{
  "balance_loss": 0.00717,
  "balance_bias": false,
  "init_std_router": 0.0106,
  "lr": 0.00973,
  "seq_len": 384,
  "dataset": "wikipedia_en"
}
Below are experts of layer 6 (counted from 0) of a mixture-of-experts language model. Rows are named router (the router's row for the expert), up (a neuron's input weights, with its number) and show model dimensions 0-63. Each number is 500 + 25 x the weight over its row's rms, rounded and kept within 0 to 999. Numbers have three digits each.
After each expert's rows: a language model's description of what the expert responds to. This comes from a sample of Wikipedia text that the model never trained on.

# expert 41
router:470529473521493468476532521485479476503483511490501540468516476487483469452472470522476487528518468489535518495481487485519491533513484527526471528519536532510466514503448457503514455475525496
up0:534547475534467475483527503515464484489481497538524494481480481504511532494515531475515495493533486533485539528477490524488522564512519478506455505500469495498531512513462525506537468504532556
up1:505495502510500524493505460477474474465489503558478466505485495484496497508513526456501508501492542482471472510524516501576500529510507459516512505517507492520497472476517495520528476491454501
up2:491495512509535479513523467459506508491482524469498462515485485488513484483528483469522472507504485553516481466496498466494484519500487482478525471518502502521484539504492468478486485502517470
up3:503526442491495474497512520494530505491532498493489512467506520501503489461554521488477452486489552507515515504482529555504500506516518503519502511509532484505518466490495493502510477438476510
up4:513546475481535475520509489512488526547484493504467476499507483521517508507502475490512484507494510497543457551481525542507508505494478520517476491485496532466504480506520501475482435511500528
up5:526486502481498502510488548494514493516440493505447530519518494502492500499497494504535477506487554507512531495501537512442481563502469485533446507470452533510462536476488500526532503528503462
Description: Counting and function words. Number words and short function words, such as three, four, first, or, not, also, each, plus table pipes and times.

# expert 13
router:476509473474473479512533523484477487527489521482505529473523479496480484491469463504467491512504474490552542543490455542524545538513478520524471526515535532534478521482494445507530459476530464
up6:469465511522488521512535486516477484554481541500496519459532488477478523479486472520501464501489503493516526511500485498500517498491454511511473499511549489496489515524483514487476513476502501
up7:547467470528461491490548504535484531542473493499496536496555484463508467529462454523523500516528559507510442502481519532508520463535487481489497488490519475536500495525493489486472454494451507
up8:468505487475497511557506531500487475490510475495454479501458492508489496535497465531516527473496460512476507483479497501473483477500552516495503577487542475464498475486500522511538504476446475
up9:527528488519467459490502492536476467520464531530445488490505467488498467488477497472505504498517505540473490483505488537509530472480513533487495489452541517498545466472508458470501507478506498
up10:481541494521509540511516512528488479518515511477492529481520494506499535532500493481510508485525506496500505499477522511476499498532533504491432505507513493484501492498494522470487507510493523
up11:558529511463511512465476500495520502501508483463470505495503455535458527528536469544473513504484546495510503467479481522552539495493489519514488511470515492496503512527508518524501459485512504
Description: Adjective and noun suffixes. Closing pieces of technical adjectives and nouns before the word they modify, such as -inal in gastrointestinal, -tional in functional, COVID-19.

# expert 23
router:487496467523501459491537532489459488494485505496491545476533468493487469531474480526463500522486480491530509470469495478507510513513469508527471521511540516511476514506440524513538499503508499
up0:479525487517556482458539492507518500442482500489492485486501481528459479520529508495490468480510501542531460524505509520475520514519439505495500496534515506488509550490501468539497501504428450
up1:492485538490541526486504473509502526522471461439480545542455493500455508526500506479485506492441508480461535473512499507507539495547483487503510502474494498522523484514527510520502503496498518
up2:490494527476452496466533488491483456522452501496492498541548518539508481497515489521525525521513524517499544487500495487466475526472528493500494499487467510462464525495489515528507493476495513
up3:466542506468509473506496508495548503561518479503524478515500495467472480525505449489538489477522458487524512453527494484507494537510480550516493528496510501460511475495484454516471502460479529
up4:472551475485502460488471481494480504532487473527450529474483503477521480521484523498507477506460482509523540518500519500539509505506518489524485503493538515541508519504477505507490494485515481
up5:510507532489455499535530514521510457499466474511525526539506477485495561520537524487478513538505535437518506468511509554499451541496492513478528516500527471525464475518491520501483478510493504
Description: Numeric punctuation in tables. Dashes, colons, periods and ordinal endings inside numbers, scores and rankings, such as No. 25, 2–0, 4/5, 12.0.

# expert 48
router:477526470462490479492530530492468474534478502493506538469530473477476464473466475506468488524500453458536498527476486483538508531499484513533466524541539535527469519522506469513521469485516478
up0:488537469531534535500509483524529435514509504524503491518511460523498503477446472468489471464526490502494449487502497504522529481483540493501521507514454510529536518508475465504486477487464447
up1:495489476468547488523476462489494506478473539512507489526508466498498472478493477514508527487506500540529483550498494479496503475502521521501504491541533515477512482484473486464524480480548480
up2:495515483545485463428492525507452482518464512524492484528487518502471508495446482553497543514513448523531494518495466509526453519515488506517501531525529450496489502476465517521504470474481538
up3:476490504507449495530479532518481517542522450520463486532541503511528479493435522542475499501494488510503531485469481442532509447463482494499467500550512553505460493530521481536506478488530499
up4:507495489511502484471514505510468501560514555510523486485510510503482490512517531512526528441549468479520555502510487472552522513503460558543503495499503509498499484503496476529511499521491478
up5:444481482449468497518497476493513549526478504490529515486451510519519487531489485492500475451476522462472475477514456488495481529511529553520529546495500509510484468510542472485508487505501485
Description: Commas and list separators. Commas, pipes, parentheses and semicolons closing a field in addresses, dates and registry tables, such as Ann Arbor, or 1983 (#...) |.

# expert 31
router:467529473503477478497537530478463474512479500487510534461522476487474461481473464534469509528510461492539498532474479489527502537528478524526464533526538529508471521523468471497523466482535489
up6:500479562463487485471484486530486466473471469442499491507509507513462491487517459489487533439493493506515501494439493458475517538486469505530496518491537524492498494516530519491502490472507497
up7:498458510498506536468551535532511528470485522536483502494492451514488519462465474490459505484479490516497499506506500523521473493485465513512502427522535534497496526499496451507515457498516464
up8:513536521520464494459500464472510460502536541503535521511507491497474496504466508510489489501523509527480502482507454505478524545494501501512508507535500528510527489506526472498485508477484542
up9:515519519520515505463528515524526506488510508506515510528525550561513486483488511526459505527534529514484477517492469488483510514515496516497485536481523513545456478453494468471503521505502499
up10:480534484478475522463496486490507489474469495514473473500500524487511478518467463520505460532467516473478479490491492450544510512501514499427496513516545486461522523529508503444443486499451475
up11:475498475505500488514462548501495510468493488513499505547507494497503505486489463498524484526504468476526554546518491514516497512551477529489538530540511506485466499505526489539436492530486486
Description: Units and percentages. Unit and count words after numbers in census and statistics text, such as %, years, months, km, and final year digits.

# expert 20
router:481540468502512475507538513480460483542482532499529536472534499461491459493469463495474493521520465521534517522482496487528509550497478503512468523520527525520471505469493507480522471486510463
up15:521491501469465479486478474475496491522503491493484517449490502470497531460488527479505506505509464530551497486516503525549497498474469521497487515450489532509494492501517479514507484515513480
up16:544514536499467491499482559484488492497477485463511477478438501455495495482504449525492498472507477515523517518478512502484497521503488543450518486493522524459518477483530503522522495491480497
up17:488504522527475534465499478472513540488517481530549489470488483513482508497491497489494465559548492497471529508494494506519484528517471496470510510528512545507462539478548541505488540517465498
up18:524483544486532486498530487528460473491485476545528462508494500465479483554488502481470463498530531498512469466490500482525517525517508513501497508511498502500518499536484513471509463484462459
up19:504532479499498563475476531495508478471533515518501481510512516534486475545486460486525499487474546474490522516497488484508501522514479537456531487487531493508508509514493460496491503457469467
up20:556508477521524492519470547515532472487464503510520472497489473528511505480512485472594497515477459514481501487510508512509478500478517531538503501465544505556490503518533523500505491434537533
Description: Numeric table cells. Pipe separators and numbers inside statistics tables such as league standings, election results and census figures, plus units like km, %.

# expert 52
router:473494467530484469502539516489473464515485499486516535460506475465487476494469469514473447530512471505536507500477479483532498541521474521531469514521537527539470525515484485489516461485517467
up15:517515499502494509468512505489449494497505478515498496488493458547492539519514498476481522481488521472532481494515463483508486551516523523509483489475532514518474462415502519520501482484542510
up16:464490534511501544513546541510492521500492492500509454481524543484538503470489446487499499494543506492542491507518512509506537519520502514544481498524537474521515533495458485493455498498505455
up17:485497508525510489466515514475502530487499472475529527485505508483497450500525472540517484492533506501472493428555477433512527532517521447527467503493484509493483551514532480532451487492486464
up18:490489509461500515506482512522503524530460500512515488484434525487484509476511485489537494505548482493503497526482521535498508513489456489488464484502522491463579527495488490525489490462488512
up19:494438490489515504465543525496505474507536499490538538528479483493530494510469476520531511498502498531501482493532495515543468516502526462528529491479535463525463503508541500530479492489490522
up20:482515442509467466557520482526516471462517509527486528476488517528517492504518492525490480520491484512514467520560515497461482526490485480467456502474504524499524536500503462480469525444517478
Description: Foreign name pieces. Inner syllables of foreign names and places after a capital, such as Beijing, Madrid, Balázs, and accented letters like ö, ü.

# expert 17
router:468514466499494472498538531488466483507475518487514541470531483472472473476463468518467502523507464502548513535478513482525500527532478520531463524531539527510473515500477474492522466483523477
up0:523512495536492531518470509532504504472490491472525530456523519491529490473455513486509479522531461504544491505516459496470439507489461546454463509517509479498532489465488486508514484485509473
up1:538417506511530488498478464475463501502511548481495502481484517493481503488484486550468485468526529480473487511494505474468520506536540496518498527515497524513492540532446455507467523489455484
up2:461481519495474536536527478472513522512475520462512505514499458487470508531517448481535517502557457479514514484501508479488477527494513522503476499508522526471514490524487529498504524464538575
up3:529530514507475474502472454506504502473514490542504493519528462495509479472502525472471474532490537526499507485496462455490508481541478524519499518515464491468507493506528479469484516484499519
up4:538518482511472475529509530478464508531438488524512483503487537479477508515561512507475501542510484546508463520482527451483453502512474489459527506489482515480476501517517492492494475466480502
up5:474437483488505531484495450498472559539490496508478504511467463461538480518481510490475501508464541482502443504519481486471470487516452492545485518496495480496501544526499513551510500513499503
Description: Table cells, mid-word fragments. Pipe separators and scores in sports or results tables, plus inner pieces of chemical names, foreign words and Greek bytes.

# expert 55
router:476519466493498465493524529485462475548476521493520534457520485487470467490465469525469491527536452502532505496471465526526481529527483518529463522527545528515465509534484479480528467488524492
up0:466516515480488483497444487447479521491443508511535513458486493506505455519506480493501525533467520487489516472489488522499493488452549528502503512494495539478479500481472479493475513511484539
up1:497512529484519475499522498498535486491485460533516524494525496526477472469496498499488545474520483495457485515482487494474427504534521524474442511515533487479472493470508482473494488538518509
up2:498521503485512511579507476482458498450510492512482478492457470488458527483502555520509483501522476490476488469463486506505485509486510511546512547471541501520525520473464470457526490469502497
up3:507491500489542491505499504482452524484515533487545537490491485511462471491502524472484477532488488492511490513532494493494525541479491548430508507521502472475510473498511476503493524453507528
up4:508518481485535446508495494558486501498473529505530504478510495504499507496511484520464492533456501534488480499524486550510462529502519498507494504460536520577464509503499468529493501463498527
up5:490502494518539487482482492523473522527489493510451451486504496495514494509469461498521544551489484503511493475529521448467515536500479471486506467527493522512516526512487532525484469580526514
Description: Clause and line endings. Line breaks ending bulleted list items, plus commas and closing parentheses ending clauses in prose, such as 1891, where.

# expert 25
router:471550464520505475468532537476465478485483517505523537470511478470480458483481468519483486523528482513532517483477504471513516537526472482525463530526528528516479516507464528493533483492514467
up0:484509502535497496498549518503444470504537541513548529567523509452491497496509487504517478493509503506482522487448505484532511450461487468483521473530520513500525531495477540508537527454475502
up1:476475528469494498511505521507487486519500485511520535513504499511497460511498483511520455459528454522489457478479531502484484506516515482497501428514492475517499434487445500457505507455486453
up2:491542516470533499498505528468498501547539495472493464525463535463511468503521482505493532481479440519506493481485488455478502501507493512531491488500507525475488477509483460557532475493449469
up3:508547487484470518490522542522491454472481473477534513488533494509508506502495502524500490529535498449505559502509483494507534519475515466580472520526498504489511509480471482523483487503504535
up4:491517507485519464512490479511511483500507491496501544469543547489513456516483471502496500449523481504478509504480492500509512469468483480516496486525534475440541552500492487521525534468479518
up5:502492492489483526471519532484536484501464522495519441503488473487492512519489457488471496468548550521470505499480502482520529416503497528497521501520550499497467526519489459487480476525531463
Description: Numeric table cells. Bars, numbers and minus signs inside statistics tables for sports, elections and climate, such as 29 | 45, −3.2, Votes.

# expert 49
router:470496468497505470479537538496470476489489507479516538469524480479463474496470470519469489524516469495545511536470464476515504536508477534526464529534542534530475523514469511495520474478529471
up0:546453472543471502486491481469514461462512496502486490487468485481487473472474486524464503469515515532489500503489516489488460473513534483542483506507513529488476513506486486463549483524526492
up1:522522513520483469521539520522531473503490472501508472479533495489480438497445451556477476514533514535466484527502498513493487492480515500522509520478481536501508529494520518496535518503531518
up2:475542470516533464518547544518503471490505528522517472461537458486510471490506485496517515452492471477562490505513513481495484505504542470481478505525495485498486501476493482486443524492476529
up3:524450521504466507467481473491492509443496501517512452491520526492488474513515480475477516474520505518482511495481508451489510558499502516538473526470568502484450422487502518493518516500489495
up4:482458481521509488518486476523541504563466509501484536495527495472439502495477541531516533468506537507550469474485530494432520486510495478485477499520448442501518486494512498488515473505517495
up5:515469477483524496505541475513503487483513460530527508518527470482504549483502428476489494499485557495529484501537533506500484493504500528484500474485511541511480535506528456495459521475459492
Description: List item separators. Commas between items in enumerations and dashes opening bulleted list items, such as banking, insurance, asset management; also country-name starts.

# expert 28
router:456520467509507460507536527495456497509488534505508561474506465488485445523489476568492499527485481505507498498452524487501495534512471507540491536528530508540471527529500482505506502456526488
up0:480525494501510513488517491518482477497510522464536504477467483496515509507537462457502543461458502527508502480508517486484513508511542556510476504482497481551493457508492503536454519486477497
up1:511549516489530487478482515502510484508523475465559481483464516451495496564518454457488542499517462525527497523491490483527496487485503489490456513525517506463461526543512483510556509468453520
up2:505494510518486529493522446480463477444487533520514491492522431542489513499495485483512499493500545496479484512500525506514536546515509543479456493514484511506503542516527492547472515509508513
up3:472504500485523488461496464497519485534522449517518541500498489456496502489528469471541524481504516472470506480465519543493550491522474492530485485515489499512489500493482504497506483516505511
up4:463499515535484455471547542473428541502492537532504484468511490536458443500475508551490493457502468483481526516464497498482482520448529495495525521503510490514485489514485537521534493540495529
up5:518509521522534512486512529519502470506467517486483515495495478519502486490481509497486526513548511527523479497496491496493509484494498500436452508469493466470469545516494488496507427514536533
Description: Numbers in tables. Digits and year prefixes such as 201, 199, 6 in scores, dates and table cells, often after a pipe or parenthesis.

# expert 50
router:468532466501461474484535526489467484518481507485523535464531465474461476496466472492470486526520469485541526534482482514522530516508479514521458521522538530510486532501491489482524483480531495
up6:555486518546454495495512518505424512524497530491545515507497500482501480547481487490483453466517478479495443485498516489493497496489498549526512501504513525525499484512518495532488514497539486
up7:536490468508505504542507516504439500529553511502512460501541491496493494515480503487511521453508454419505460562512499485550533534521481521493482481528506493495499526505512492496480493458493530
up8:501500482526459482480500488514526526481477530472508493527511500507543506537525481484481526492498513514486540506508449453443521534534532458506509517488489494489486543513505463479504451454540510
up9:481511491536502497506516468525522502476512493553496562487482574471503523529488500452538500516536532464513497522498509507493465500532525492550522498530479492497520523505500487531497476475513513
up10:504544479446462496532501516544477489549468488486491515538488471519503515509483519481508529481465487516452488511497512505503529494534484481472477488504526483497510473512488521508485535464513536
up11:482537455497523472522520525498485502485497484504524494497494471512510480519477486480530545490532470494553513514524538549470510481506523442491485484486465462482502481527532510510546533473480461
Description: Nationality and demonym suffixes. Nationality adjectives and suffixes like -ian, -ic, -al, e.g. German, Australian, Roman-ian, Syr-ian, States after United.